config.toml
experts_per_token = 4
router_score = "sigmoid"
normalize_top_k = false
norm_place = "pre"
init = "normal"
init_std_qkv = 0.0207
beta2 = 0.99
weight_decay = 0.096
final_lr_fraction = 0.05
max_seq_len = 1024
dataset = "wikipedia_en"
Below are experts of layer 4 (counted from 0) of a mixture-of-experts language model. Rows are named router (the router's row for the expert) and show model dimensions 0-127. Each number is 128 + 32 x the weight over its row's rms, rounded and kept within 0 to 255.
After each expert's rows: "raises" lists some tokens whose logits its average output raises strongly, later layers aside; "comes before" lists some tokens at least twice as common just after its tokens as in all text. This comes from a sample of Wikipedia text that the model never trained on. Tokens count by the router's weight.

# expert 63
router [112  87  95 180 148 118 119  80 104 101 103 145 110 115  89 128 162 115 108 137 141 128  78 136  99 125 151 124  77 100 157 149 142 118 145 132 155 124 173 102 146 109 114 198 121 148 130  80 132 144 146 164 127 171 184  75 182 141 144 126 169 112 131 100 170 100 131  98 111  93  94  49 139 119 122 144  77 110 135 130 198 130 150 171 141 135 145 139 140 151 138 101  98  72 141 102 142 108  89 195 151 169  91 108 121 211 240 125 135 127  76 143 158 142 129 108  85  66 126 112 160 178 112 142 147 149 108 184]
raises: " of", " for", ",", "s", " and", " |"
comes before: " of", " (", ",", " and", " for", "\n"

# expert 67
router [156  88 121 125 147  79 106 127 157 128 101 163 101 130  81 101 127 117 150  99 192 134  66 142  63 106 100  96  80 133 212 116 167 193 187 134 139 144 134  85 153 125 159 156 135 124 170 119 128 148 155 168 129 171 101 112 172 173  61 152 149  92 103  91 120  70 146 163 129  97 109  77 127 105 143 173 151 129 133 141 214 131 165 142 126 128 165 144 150 116 150  75 117  94 144  74  74 141  92 153 107 143 114 115 114 141 199 106 153 135 114 173 106 160 119 136 121  99  93 115 190 152 127 126 137 177 173 132]
raises: " and", ",", " in", " on", ".", " of"
comes before: " of", ",", " and", ".", " in", ".\n\n"

# expert 81
router [165 107 133 171 133  82 179 129 170  99 115 141 118 145 105 122 171 132 101  99 195 134  89 153  97  87 162 105 148 108 166 144 143 144 121 152  60 135 163 120 179  92  76 135  96  90 142 169 116 137 170 122 120 183 126 112 129 127  88 147 136  94 143 182  86 116 165 124  88 129 143  72 137 109 141 121 102  56 146  89 211  84 163 142 136 138 196 123 111 180 128 135 109 110 116  65 115 132  81 105 159 174  91 152  89 117 163 162 183 126 100 132 141 135 127 150  81 118 107 150 166 167  85 102 110 157 195 169]
raises: ".\n\n", ",", ";", ".\n", "\n\n", ".;"
comes before: ",", ".", " ", "\n", ".\n\n", "\n\n"

# expert 201
router [139  96 109 130 116 111 162 104 100 128 118 104 166 105 165 120 186  72 153 107 117 156 106 153 114 117  96 142 115 102 146 126 155 156 156 134 189 184  93  83 160 100  86 182 122 121 160  86 153 137 140 113 105 154 103 100 131 243 110 102 147 106 149 123 160 139 204 133  97 146  86 122 142 110 138 118 151  75 125 168 181 134 124 134 125 100 173 108  89  86 133 135 132  95 183  43  91 156  79 134 169 163 137 144  99 145 182 147 165 135  93 102  92 160 129 111 153 135 145 120 219 135  71 159 139 120 134 164]
raises: "-", "===", "A", "====", "==", "R"
comes before: "===", "==", "-", "The", "|", " |\n"

# expert 71
router [165  84  88 129 160  71  94 131 113 139 155 161 109 175 113  93 177 119 126 120 121 124 109 158  95  65 117 114  97  83 149 141 140 140 145 192 141 182  88 139 121  75 129 123 145 138 119 198 172 105 173 112  96 156  88  69 168 147  94  88 177 103 116 130 162 132 106 128 116 120  66 100 180 113 119 142 156 103 132 151 172 170 132 148 151 139 169 132  91 144 133 114 120 111 187  90 126 146 107 114 109 150  94  89 141 218 144 103 189 173 108  97 136 159 156  93 101  66  90 177 161 146  83 142 146 165 116 165]
raises: " and", " etc", "===\n", " ===\n", " &", "==\n"
comes before: " of", ",", " and", "\n", "\n\n", " ("

# expert 132
router [131 107 129 165 170 118 156  91 135 142 121 146 137 164  84 104  81 125 141  93 150 133  72 100 113 137 114 122 143 134 136 153 164 155 101 160  95 145 101 149 164 130 132 151 143 126 103 112 105 137 161 131  73 160 168 115 132 178  77 108 214 100 163 134 126 128 185 158  78  75 132  96 114 122 145 114 133  80 178  87 213 117 180 106 164 138 199 148 120 146  89 125 118 133 117  35  34 169  91 190 163 150 160 104 135 121 166  99 105 151 138 162 125 131  93 121 114 105 142 153 184 139 100 114 123 145  84 143]
raises: " The", " This", " It", " In", " There"
comes before: " The", " In", " He", " It", " This", " She"

# expert 127
router [104 135  82 160 110 115 131  94 136 117 146 156  99 148 108 141 184 152 113 124 152 174 107 144 142 143 150 163  82 135 123 110 147 185 185 174  83 109 137 108 131  77  93 129 106 105 123 160 103 102 143 127  91 121 186 116 154 165  95 164 167 121 108 143 128  97 132  65  99 128 111  96 115  91 194 132 131 106 164 111 180 179 160 143 166 114 212  97 141 114 135 121 111  99 125  87  49 145  99 161 127 180  92 121 177 137 208 119 130 142 116  85 173 129 119  60 125 130 153 106 132 108 111 104 195 187 160 188]
raises: "'s", ",", " against", " with", " alongside", "’s"
comes before: " of", " was", ",", " is", " in", "."

# expert 192
router [172  82 136 143 170  83 132 123  82 124 112 174 132 187  82 158 108 158  84 132 171 159 121 136 117 122 130 140  90 106 130 113 168 136 113 141  89 165  96 142 147 106 116 150 133  86 142  86 116 133 169 129  99 188 132 121 146 133  67 134 237 115 155 143 140 141 127  89  89 112 118  96 139 114  97 116  97  91 155  99 185 117 131  91 162 120 158 149 122 116 126 117 130 132 133   9  66 177  76 216 158 146 151 121 119 125 195 119 136 119 142 144 174 142  88 123 101 102 106 123 179 133 121 163 136 167 121 159]
raises: "==", "====", "The", "===", " The", "This"
comes before: "==", " The", " In", " He", "In", "The"

# expert 22
router [103 143 123 202 125  79 179  90 130 117 129 138 107 135  78  86 145 112 126 110 127 163  79  93 152  82 105 162  75  66 161 106 209 119 139 148 125 136 155 154 137 104 140 137 146  97 118 136  99 118 120 100 158 187  92  71 152 145  70  78 155 149 147 112 124 143 134 192  56  64 108  95 152 118 118 172 104 112 116 111 169 140 158  85 129 103 174 176 106 142 193 124  93 145 153 127 117 164  62 158 131 157  96 112 112 146 156 128 215 178 131 154 133 142 122 137 107  98 105 168 129 120  81 143 120 123 156 158]
raises: " and", ",", " B", " S", " —"
comes before: ",", "\n", " (", " K", "i", "ov"

# expert 144
router [181 115 110 196  94  72 114  69  86 159 152 161 140  87 141 150 157 162 131 150 135 137  73 142 110 105 140 139  88 132 138 126 158 200 186 168  95 172 184 151 144  74 145 123 125  93 147 150 112 125 151 109 117 136  97 106 120 147 139  88 173 152  91 122 114 124 159 125 105  93  91  87 125 100  99 172 178 129 155 114 175 104 112 103 124 106 190 127 119 110 139 161  71 108 186  94 113 142  78 155 116 105 112 116 146 107 214 105 206 121 112 113 165 184 112 113 155 152 128 168 142 144  73  96 141 153 112 184]
raises: " (", " –", ";", ")\n", "\n"
comes before: ",", "\n", "i", "us", "idae", " ("

# expert 92
router [115 143 109 181 136 112 149  82 111 146 165 183  91 154  97 112 151 159 149 114 130 174  87 192 153  47 148 119  86  71 151 157 162 160 141 125 115 175 138 116 114  88 137 113 147  94 123  94 127 140 163 127  98 160 154  72 162 164  98 130 178  89 170 103 104 122 183 122  57 133 118 117 154 109 161 169 129 123 123 138 175  94 117 135 131 114 159 147 116 131 147 107 113 110 174  59  52 144  51 165 140 133 112 140  98 154 178  97 128 143  96 131 186 146 103 127 151  90 125 157 190 124 128 103 190 159 150 172]
raises: "asc", "em", "am", "om"
comes before: "20", "19", "1", "10", "2", "18"

# expert 234
router [123 138  94 182 168  69 100 135 102 120 181 103 140 110  92  68 158 132 138  96 175 137 120 188 115 131 118 137 153  92 203 120 137 125 164 153 134 144 152 131 130  98 130 167  85 109 105 121 143 141 153 147 145 130  99  83 150  88 132  75 181 102 110  82 150  79 162 158  85 112  95  89 157 134 184 150 113 152 146 122 146 149 101  58 138 135 157 166  71 133 180 114 135 129 118  83  80 172 111 119 136 176  65  90 130 195 134 140 142 157  83  97 151 121 146 134 110  91 160 155 166 138 113 102 143 167 141 228]
raises: "at", "-", "able", "ab", "ations", "ative"
comes before: "ation", "ate", "ations", "ated", "ing", "ions"

# expert 255
router [174 100 121 163  86 116 153  80 156 138 119 111 102 106 118  77 173 125 119 110 141 119 132 126  93  69 143 115 103 127 146 116 127 194 148 107  78 198 122 135 163 102 111 128  89 120 143 137 162 125 153 120 119 184 138 117 148 145 117 147 132 151 123  70 169 161 154 132  90 106 128 103 158 157 131 147 144  87 154 172 147  81 121 130  89  94 164 127 139 175 183  30  86 181 147  73 105 124 104 118  99 114  99 148 169 166 232  91 159 159  86  99 133 180 152 124 130 144 114 120 166 182  63 154 173 109 133 129]
raises: " towards", " toward", " to"
comes before: ":", "\n", " ", "-", "\n\n", " Animalia"

# expert 236
router [160  58 118 190 161 117 160 128 141  71 150 147 134 122  98 132 157 160 103 147 172 145  90 128 120 127 167 125 145 125 160 108 131 115 124 147  58 128 129 122 165  88  75 119 115 113 156 142 131 135 149 116 126 161 149  92 152 116 114 156 166 103 163 131  69 142 167 124  89 125  84  70 156  93 120 119 125 118 175 118 179  85 142 175 107 117 187  87 123 162 134 136  86 129 127  88 113 137  78 126 133 122  79 156 147 174 244  88 159 118 103 111 147 158 114 126  69 139 153  99 195 158  82  99 170 152 173 190]
raises: ".\n\n", ";\n\n", ":\n\n", ".", ".\n", ".\"\n\n"
comes before: ",", "\n", ".", " |", ".\n\n", "\n\n"

# expert 168
router [132 104 106 177 120 123 141  66 131 142 185 182  99 140 146 101 161 112 127 132 134 159  83 191 137  73 134 143 112  72 171 203 151 139 107 151 127 178 145 128 114  94 130 105 118 102 116 155 109 128 181 136  91 179 150  90 158 179 115 130 184  91 154 114 157 139 172  96  82 116  85  97 124 122 136 144 122  88 140 119 170 102 168 118 101 124 187 109 109  85 147  93 107 130 167  66  85 158  63 154 141 157 104  83 140 144 196 105 157 129  90 135 170 167 116 111 157  72 100 123 180 135  79 116 126 146 174 162]
raises: "L", "$", " |\n", "Q"
comes before: " |", ".", " |\n", ")", " (", ";"

# expert 86
router [157 122 137 129 110  93 175 100 103 143 169 189 145 145  71  71 139 112 113 109 150 175  57 184 107 123 147 167 140  62 149 138 168 115 126 183  87 163 168  80 143  53 116  92 140  79  90  93 144 120  91  75  99 118 153  97 140 148 111 134 207 128 152 112  89  96 187 129 134 116 124 141 121  93 149 143 129 102 162 153 147 138 160 135 132 127 146 175 127  90 161 135 116 116 109  61  87 136 111 108  90 158  98 113 146 120 186 114 177 134  77 175 134 170 146 119 157  76 118 146 186 162 122 123 175 134 153 152]
raises: "|", "With", "Sing", "Rec", "*"
comes before: "|", " |\n", "|---|---|---|---|---|\n", "|---|---|---|---|---|---|\n", "|---|---|---|---", "|---|---|---|---|\n"

# expert 5
router [130 153 149 183 152  89 106  97 129 146 124 187  66  91 150 107 149 124 147 100 101 142 144 196 108 104 123 119  66  72 150 201 147 130 168 137 150 154  77 160 156 138  75 129 127 163 148 158 135 101  71 177 128 128 110 121 178 167 113 134 177  98 155 160  66 160 138 133  88  95 144 121 154 135 119 130 186 109 142  96 136 165 142 105 134 154 151 143 147 149  83 110 123  88 166  83  72 153  86 119 177 130 106 106  72 145 148 139 129 114  82 150 171 109 154  73 146  56  89 110 188 127 109 124 141 161 149 180]
raises: "w", " the", "l", "h", "enn", "c"
comes before: " the", " to", " a", " with", "standing", " his"

# expert 241
router [133 156 123 197 152  72 129 120 110 113 164 130 114 118 127 113 144 118 126 122 137  99  98 141 139 130 151 145 168  73 211 148 109 135 137 147 129 215 139  90 144  68 141  94 130  58 122 168 150 100 137 139 103 154 103 107 151 160 129 101 110  81 143 116 175  59 186 136  92 103 112  80 102 123 113 137 149 124 128 105 110 115 139  99 144 101 170 104  76 123 102  87  96 134 106  97 117 166 103 126 131 145  90 122 130 195 165 163 179 131 101 175 198 134 158  68 118 127 159  71 133 179 173 141 134 137 147 222]
raises: "i", "ly", "ova", "ily"
comes before: "o", "a", "on", " |", "i", "ions"

# expert 204
router [128  91 115 161 107 105 181 101 147 144 139 145 121 143 139 128 183 134 170 121 140 163  74 128 149 117  79 154 108  78 125 153 177 181 107 115 126 188 140 193 122 144 140 139  88  91 107 161  92 122 122 145  98 127 129 146 138 211 112  96 145  68 137 106 109 152 151 109 105 117  48  76 127 122 162 187 119 121 119 149 111 152 175 174  98 135 220 158 129 169 190  79  92 163 121  85  66 146  76 126  98 145 100  91  96 147 147 169 123 177 120  95  95 107  62 110 121 107 122  89 124 134 112 135 118 134 157 148]
raises: "60", "59", "48", "49", "50", "00"
comes before: " ", "00", "5", "0", "8", "1"

# expert 89
router [100  77 111 121 170  90 156 137 136 110  94 182 145 193  89 127 168 146 107 112 184 163 111 139  56  73 106 156  98 131 109 122 206 131 137 118  75 143 120 153 135 140 106 162 171 144 112 105 111 165 128 152 101 199 104 111 181 144 108 181 174 104 143 145 162 124 162 109  61  89 139 106 114 142 145  96 110  49 153 134 143 103 154  94 152 109 137 166 132 131 124  62 150 145 131  57  53 166  78 183 152 157 139 107 120 121 155 128 122 150 154 152 159 154 120 141  96 107 126  97 130 161 101 156 114 182 142 153]
raises: "===", "====", "M", "\"", "==", "The"
comes before: "==", "The", "In", "===", "On", " The"

# expert 119
router [157  97 131 176 149  93 110  77 104 147 137 151  88 147  90 105  94 140 125 107 126 120  56 202 118 128 109 156 128  81 129 172 162 115  88 138 181 168 114 130 110  91  99 132 124  89 112  81  80 107 159 134  96 152 136 125 131 158  66  70 144 108 149 106 122 141 188 179 122 148  91  99  78  79 118 146 139  90 161 161 144 149 134 124 141 107 151 141 157 103 158 127  97  62 177  49 133 121 104 131 127 162 108 107  99 178 143  92 162 125  93 111 111 132 129 139  93  84  65 142 186 177 133 159 137 134 210 170]
raises: "rom", " ​", ".m"
comes before: "|", " ", " |\n", "|---|---|---|---", "|---|---|---|---|---|---|\n", "|---|---|---|---|---|\n"

# expert 45
router [113 101  81 156 112 115 164  56  99  87 130 130 150 133 112 158 157 161  97 138 184 134 119 133 140 120 130 169  93 112 132 190 169 138 149 173  90  98 126 104 170  81  78 150 129 145 126 134 134 103 151 139 112 120 177 110 181 168 107 117 160 149 146 135  99 135 170  62  93 141  89 103 122  90 203 132 147 101 175 102 196 141 168 142 160 125 187 109 124 137 108 121 135  99 123  80  68 136  83 140  75 163 104 120 167 194 214 125 138 160  54 129 171 163 146  88 135 157 142 120 119 145  90 117 144 136 134 163]
raises: " (", " in", ","
comes before: ",", " in", "\n", " (", ".", " is"

# expert 178
router [131 138 116 150  90 119 119  74 129 132 173 160  84 146 117 149 153 131 129 125 164  96 128 150 167  71 104 152  54  57 157 183 149 174 176 143 138 140 147 125 112 125 128  90 152 103 127 103 108 110 172 117  95 162  88  97 171 172  97 106 204  96 161 135 116 137 120 157  99 101 145 119 183  95 154 211 132 153 138  96 143 103 113  93 138 129 151 139  96 125 126 139 157 165 119  37  92 190  52 146 134 127  93 111 158 176 140 123 140 108 144 101 142 155  73  90 110  99 141  86 146 144 143 142 114 133 144 211]
raises: "0", "16", "10", "1", "14", "15"
comes before: "0", "1", "2", "3", "4", "6"

# expert 223
router [142  91 132 113 132 121 171 130 118 137 134 167 158 137  84  97 209  86 124  37 122 161  71 147 110 114  98 126  87  96 156 107 201 129 100 134  91 199 108 123 114 131  97 164 161 108  92 109 127 164 108 158 103 153  91 116 188 151 137 161 166  92 138 106 117 131 203 136 105 135 145 138 112 126 159 128 118 110 136 161 174 165 156 124 155  63 178 173 163 120 100  67 149 144 180  60  98 126  57 123 128 149 108 104 117 102 151 131 145 165 134 127 123  93 107 161 176 117 118 162 163 169  74 144 126 162 154 148]
raises: "Over", "-", "T", "A", "Ge", "C"
comes before: "|", "The", "-", "===", "In", "=="

# expert 195
router [178 119 116 147 182 130 127 121 154 114 153 149  86 148 112  75 131 130 161 118 185 119 120 138 114  68 105 119 126  87 160 161 137 172  87 111 104 148 123 151 164  90 127 150 133 135 121 160 151 142 175 146  80  96 124  70 180 140  86 131 147 170 155 105 138 135 132 138  94  83 155 122 129 110 146 156 127 143 155  95 193 148 146 135 167 100 180 137  96 145 107  65 101 133 199  77 122 154  83 130 100 154  59 139 160 127 159  95 196 150 113 109 148 183  36 126 165  98  99 122 162 145  52 117 101 140 166 179]
raises: " |\n", " and", " by", " of"
comes before: " |", " (", " is", " and", " |\n", " –"

# expert 225
router [112 144 142 136  83 132 120 126 116 104 176 148  84 149  93  78 173  96 112  89 130 148  72 135 107 111 150 168 128 111 211 121 120 175 170 149 127 145 120  61 122  75  82 155  98  98 156 131 152 108 176  97  82 184 141 117 192 175  81 151 173 120  93  95 129 149 157 136 116  68 148 105 117 135 141 124 149  76  93  97 181 142 136 164 146 102 159  97 159 143 141 121 107 121 132 113 115 147  87 182 153 123 102 140 154 175 142 205 100 195 110 153 102 154  79 121 117  77 104 123 187  90 159 131 135 148 132 181]
raises: ",", ".", " and"
comes before: " and", ",", ".", ".\n\n", " as", " of"

# expert 2
router [126  99 125 174 108 118 162  67 136 142 171 161 105 147 139 110 175 136 130 127 122 142  83 197 113  77 111 161  84  93 154 178 135 152 133 131 120 164 157 139 142  65 137  85 114  73 135 138  92  92 145 111 114 168 136 105 158 161 109 115 162  95 192 127 134 123 200 122 102  96 111  77 150  95 141 109  97 111 124 116 194 150 116 141 103  95 196 119  98  96 133  98 100 140 156  69  78 160  62 175 135 168  98 111 138 145 191 127 158 161 102 151 127 151 128 126 170  71  98 127 187 116  69 108 144 137 183 155]
raises: "Gls", "+", "−"
comes before: " |", ";", " been", " |\n", " a", " ("

# expert 169
router [118 145 110 159  90 129 120 143 147 142 150 217  82 128  97  71 192 109 127 142 119 152  89 209 108 125 115 122  94 118 164 114 182 127 159 156 152 170 157  93 147 111 103 135 104 121 135 109 116 119 140 152 128 153 107 135 184 195  70 135 133  56 141 132 171  89 147 104  83 114  99 130 129  57 153 134 114 139 148 125 199  99 200 121 129 127 136 121 135 118 138  87 143 120 100  91 104 220 111  92 135 154  87 159 162 142 179 152 128 154  81 110  98 154 133 101 111  69 141  92 194 122 151 127 146 140  96 152]
raises: ":", ",", " |", " and"
comes before: " of", " in", "ed", " and", "s", ":"

# expert 122
router [168  87 136 149 169 110 181  66 117 142 115 142 151 143  93 141  94 123  87  88 147 125  89 110 152 135 153 154 140 161 143 147 176 116 110 169  88 181 147 163 159 127 118 130 136 132 106  97  94 127 161 104 110 155 144  95 110 148  99 100 185 124 148 153 130 132 136  91  96  82  98 138  94 115 107 125 161 117 141 109 219 145 204 105 141 122 177 186  85 125 117 144 123 127 135  20  27 169  77 194 156 146 139 133 126 125 182  85 122 133 149 149 119 147  96 122 129  83  90 107 180 145 104 147 113 118 123 169]
raises: " These", " However", " This", " Many", " Some", " Other"
comes before: " The", " In", " He", " It", " This", "=="

# expert 172
router [120  67 104 207 113 137 147 138 118 139 130 169 148 159 125 123 140 139 118 128 170 157  89 150 131  97 172 145 132  98 164 125 153 117 157 130  70 166 127  89 145  99  79 145  79 109 130 163 116 127 128  90 116 150 108  88 145 117  84 159 181  52 158  83  95 124 138 167 104 114 115  70 130  70 130 147 111  86 177 101 136 121 163 151  94 105 174 104 167 162 118 111  72 130  82 106 138 151  99 158 140 148  55 153 144 185 186 119 202 114 121 167 158 118 138 132 107 130 137 171 145 172 111  61 117 169 189 166]
raises: ",", ".\n\n", " and", "\n\n"
comes before: ",", " |", " City", "\n", " State", " County"

# expert 210
router [180 137  92 201 166 107 109  77 135 115 122 138  92 184 100 145 186 119 131 164 145 166  73 149 122 138 123 128 126  93 127 156 165 155 147  78 134 137 116 102 129 136 124 183  98 127 152 147 122 108 138 112 120 131 149 136 187 157  97 121 194 105  85  69  92  92 216 134 113  77 155 100 131 179 146 172 161 132 102 136 183 106 110 144 129 145 158 106 107  94 194  68 103 137 152  95  75 144  61 131 100  95 144  90 100 130 157 127 191 115 114 154  98 174 148  96 108  76 138 120 107 131 106 169 147 175 125 157]
raises: " and", ",", "\n\n"
comes before: ",", " of", " and", ".", " in", " are"

# expert 20
router [ 96 127 122 139 127 111 160  73  84 168 119 139  88 109 103 110 135 149 141 142 151 159  85 164 121 120 115 147 109  94 211 203 129 152 150 176 136 210 151 149 120 119 164  70 120 148 135 133 179 118 136 105 141 124 114  86 143 112 130 103 144 102 100 143 131  97 150  74  72  88  89 127 165  91 171 114 128 110 131 113 165 130 148 152 155  84 180 173 132 108 136  81  98 111 146 100  94 175  82 203 126 125  66 144 140 123 164  89 124 120 147 123 147 150 169  99 117  51 111 116 135 130 163 159 186 202 190 127]
raises: "t", " &", "ton"
comes before: " of", "1", "2", "'s", "3", "s"

# expert 99
router [125 130  82 164 173  83  89  88  94 191 130 202 146 120 100 100 199 153 120 144 168 170 108 147 142  86 141 178  91 149 164 127 124 113 130 116 128 161  99 118 149 124 122 134  91  99 121 142 170  91  89 124 110 106 175 160 127 169 143 100 209 112 177 138 138 171 128  95  64 126  88  70 113  78 126 157 179  84 142  71 122 124 106 110 114  76 154 158  98 142 115 110 115 137 115  65  36 140 103 127 129 154 122  87 128 154 140 126 145 144  70 122 152 112 120 140 179  92 156 144 179 159 155 130 152 152 166 131]
raises: "ly", "ight", "ights"
comes before: " the", " a", "ly", "alls", "olk", "ighter"

# expert 96
router [108 147 121 163 134 115 126 131  79 104 126 107 116 171 158  87 113 139 102 128 173 138 103 143 114  73  98 152 128  79 140 132 179 197 170 103  83 140 100 114 139 106  98 161  88 142 102 141 151 139 120 134  61 163 162 111 187 170  96 137 139 148 113  77  91 122 145  94 109 123 183  77  97 124 178 119 164 111  97 146 147 125 167 104 111 157 162 154 109 136 111 129  99 149 217  66 100 186 102 190 131 126 119 118 193 112 181 153 186 171  89 117 130 166 127 137 115 134  78  87 168 136  87 140 145 143 192 167]
raises: " and", " but", " as", " also", " for"
comes before: " and", " ", " which", " but", "00", " who"

# expert 94
router [122 144 113 137  81  76 135 100 148  98 143 160 108 142 117 104 177 110 134  96 110 119 100 149 139 101 126 153  52 102 169 180 132 189 120 110 142 149 154 118 115  52 124 137 112 119 172 138 141 122 156 154  54 148  85 113 135 188 101 104 212  76 128 160 108 143 137 146 118 108  89 116 144 139 156 252 146 131 149 150 172 111 152  69 166 114 159 110 123 125 111 130 116 182 120  47 126 166  62 127 172 118 121 119 100 151 162 115 154 154 132 134 161 111  74 104 136  84 117 126 119  87 127 102 149 162 110 142]
raises: " Albums", "4", "math", "16", "18", "15"
comes before: "0", "1", "2", "10", "3", "4"

# expert 164
router [150 125 135 166 105  85 176  94 132 147 147 162 109 111 119 120 217 129 104 154 188 138 137 116 118  79 130 134  91 186 121 160 147 181 115 190 107 160 102 160 131 124 117 144 109  98  92 163  88 149 121 148 103 117 146 116 174 130 130 163 137 127 106 119 166  67 180 128  69 121  87 121 104 123  93 138 168  73 126  94 122  78 130 109 172 119 146 126 144 146 127 127 115  98 110  36 133  96  46 172 134 121 112 147 129 159 168 115 133 209 102 122 132 169  90  67  77 126  93 124 158 154  82 119 178 178 145 132]
raises: "app", "19", " Media", "20"
comes before: "19", "20", "18", "17", "16", "15"

# expert 253
router [153 142 136 154 110  81 169  94 160 113 123 116 167 128 109 117 160 107 128 128 203  92  82 121  62  87 126 109 154 113 127 148 151 180 151 164  88 154 144 186 146  64  75 186 111  98 127 155 104 131 156 153 117 201  98 135 114 158  84 123 143 128 142 151 124 100 210 131 105 131 124  77 142 138 104 149 152  80 136  95 203 132 153 139 104 132 195 168  99 157 116 118 141 134 129  63 140 132  95 108 139 141  79 128 155 155 187 137 165 151 150 126 120  97 101 124 112  90  68 169 170 164  85  99 118 159 181 154]
raises: ",", ";", ".\n\n", "\n\n", "\n", ".\n"
comes before: "–", ",", " |", ")\n", ")", "\n"

# expert 109
router [144  89 125 177 106 136 169  97 108 132 137 113 148 106 139 145 123 117 141  66 119 184  82 195 120  95 134 112 122 142 118 165 153 209 153 119 132 182 190 145 146  97 110 132 100 124 148 148 145 121 158  71 101 157 173 133 135 140  71 159 148  74 176 105 112 146 162 128 121 109 137  44  97 115 146 176 100  93 148 161 131 143 131  98 109 104 163 137 140 171 133  71 106 132 151  77  36 158 100  90 122 201 119  69 141 156 117 111 124 134 101 127  89 175 134 145 122 115  69  84 115 122 124 149 167 158 103 182]
raises: " P", "====\n\n", " Tr"
comes before: " ", " •", " Born", " Country", " Total", " Website"

# expert 189
router [135 107 113 180 100 118 142  72 137 151 177 180  90 147 144 108 163 114 122 120 155 147  79 183 134  62 118 127 114  67 169 181 139 162 123 124 119 172 136 133 108  87 125 106 126  90 130 130 121 118 179 109  78 175 133 108 157 175 101 136 178  88 172 117 106 136 176 109  77 110 119  90 137 104 155 134 101  86 142 123 166  91 158 125 108 131 184 116  99  87 147  86 115 139 163  59  83 174  51 149 125 159 116 109 136 130 189  87 147 139  97 136 156 167 115 109 134  71  80 130 188 106  77  98 123 135 169 169]
raises: ";\n", "ped", ".;", "ened", ".\n", " |\n"
comes before: ".", " and", ")", " in", " -", ".\n\n"

# expert 240
router [104 173 108 195 177  83 168  95 120 106 129 130  86 129  59 117 148 107 142 139 154 135  89 133 125  66 134 149 100 148 188 161 184 131 162 134 111 169 192 153 132 120 139 147 164 110 144 124  83 114 142 106 139 158  87  92 141 137  87  75 116 142 165 142  84 118 152 167  41  63 122  96 153  93 138 185 127  76 146 112 142 107 124 122 144 110 186 135  89 117 157 103  78 165 149 110 114 143  73 161 138 123  98 142 118 190 172 134 198 142 121 141 131 147 149  70  91 125  73 158 138 160  79 125 125 121 150 132]
raises: " and", ",", ";", " ("
comes before: ",", " |", " (", "\n", ";", " –"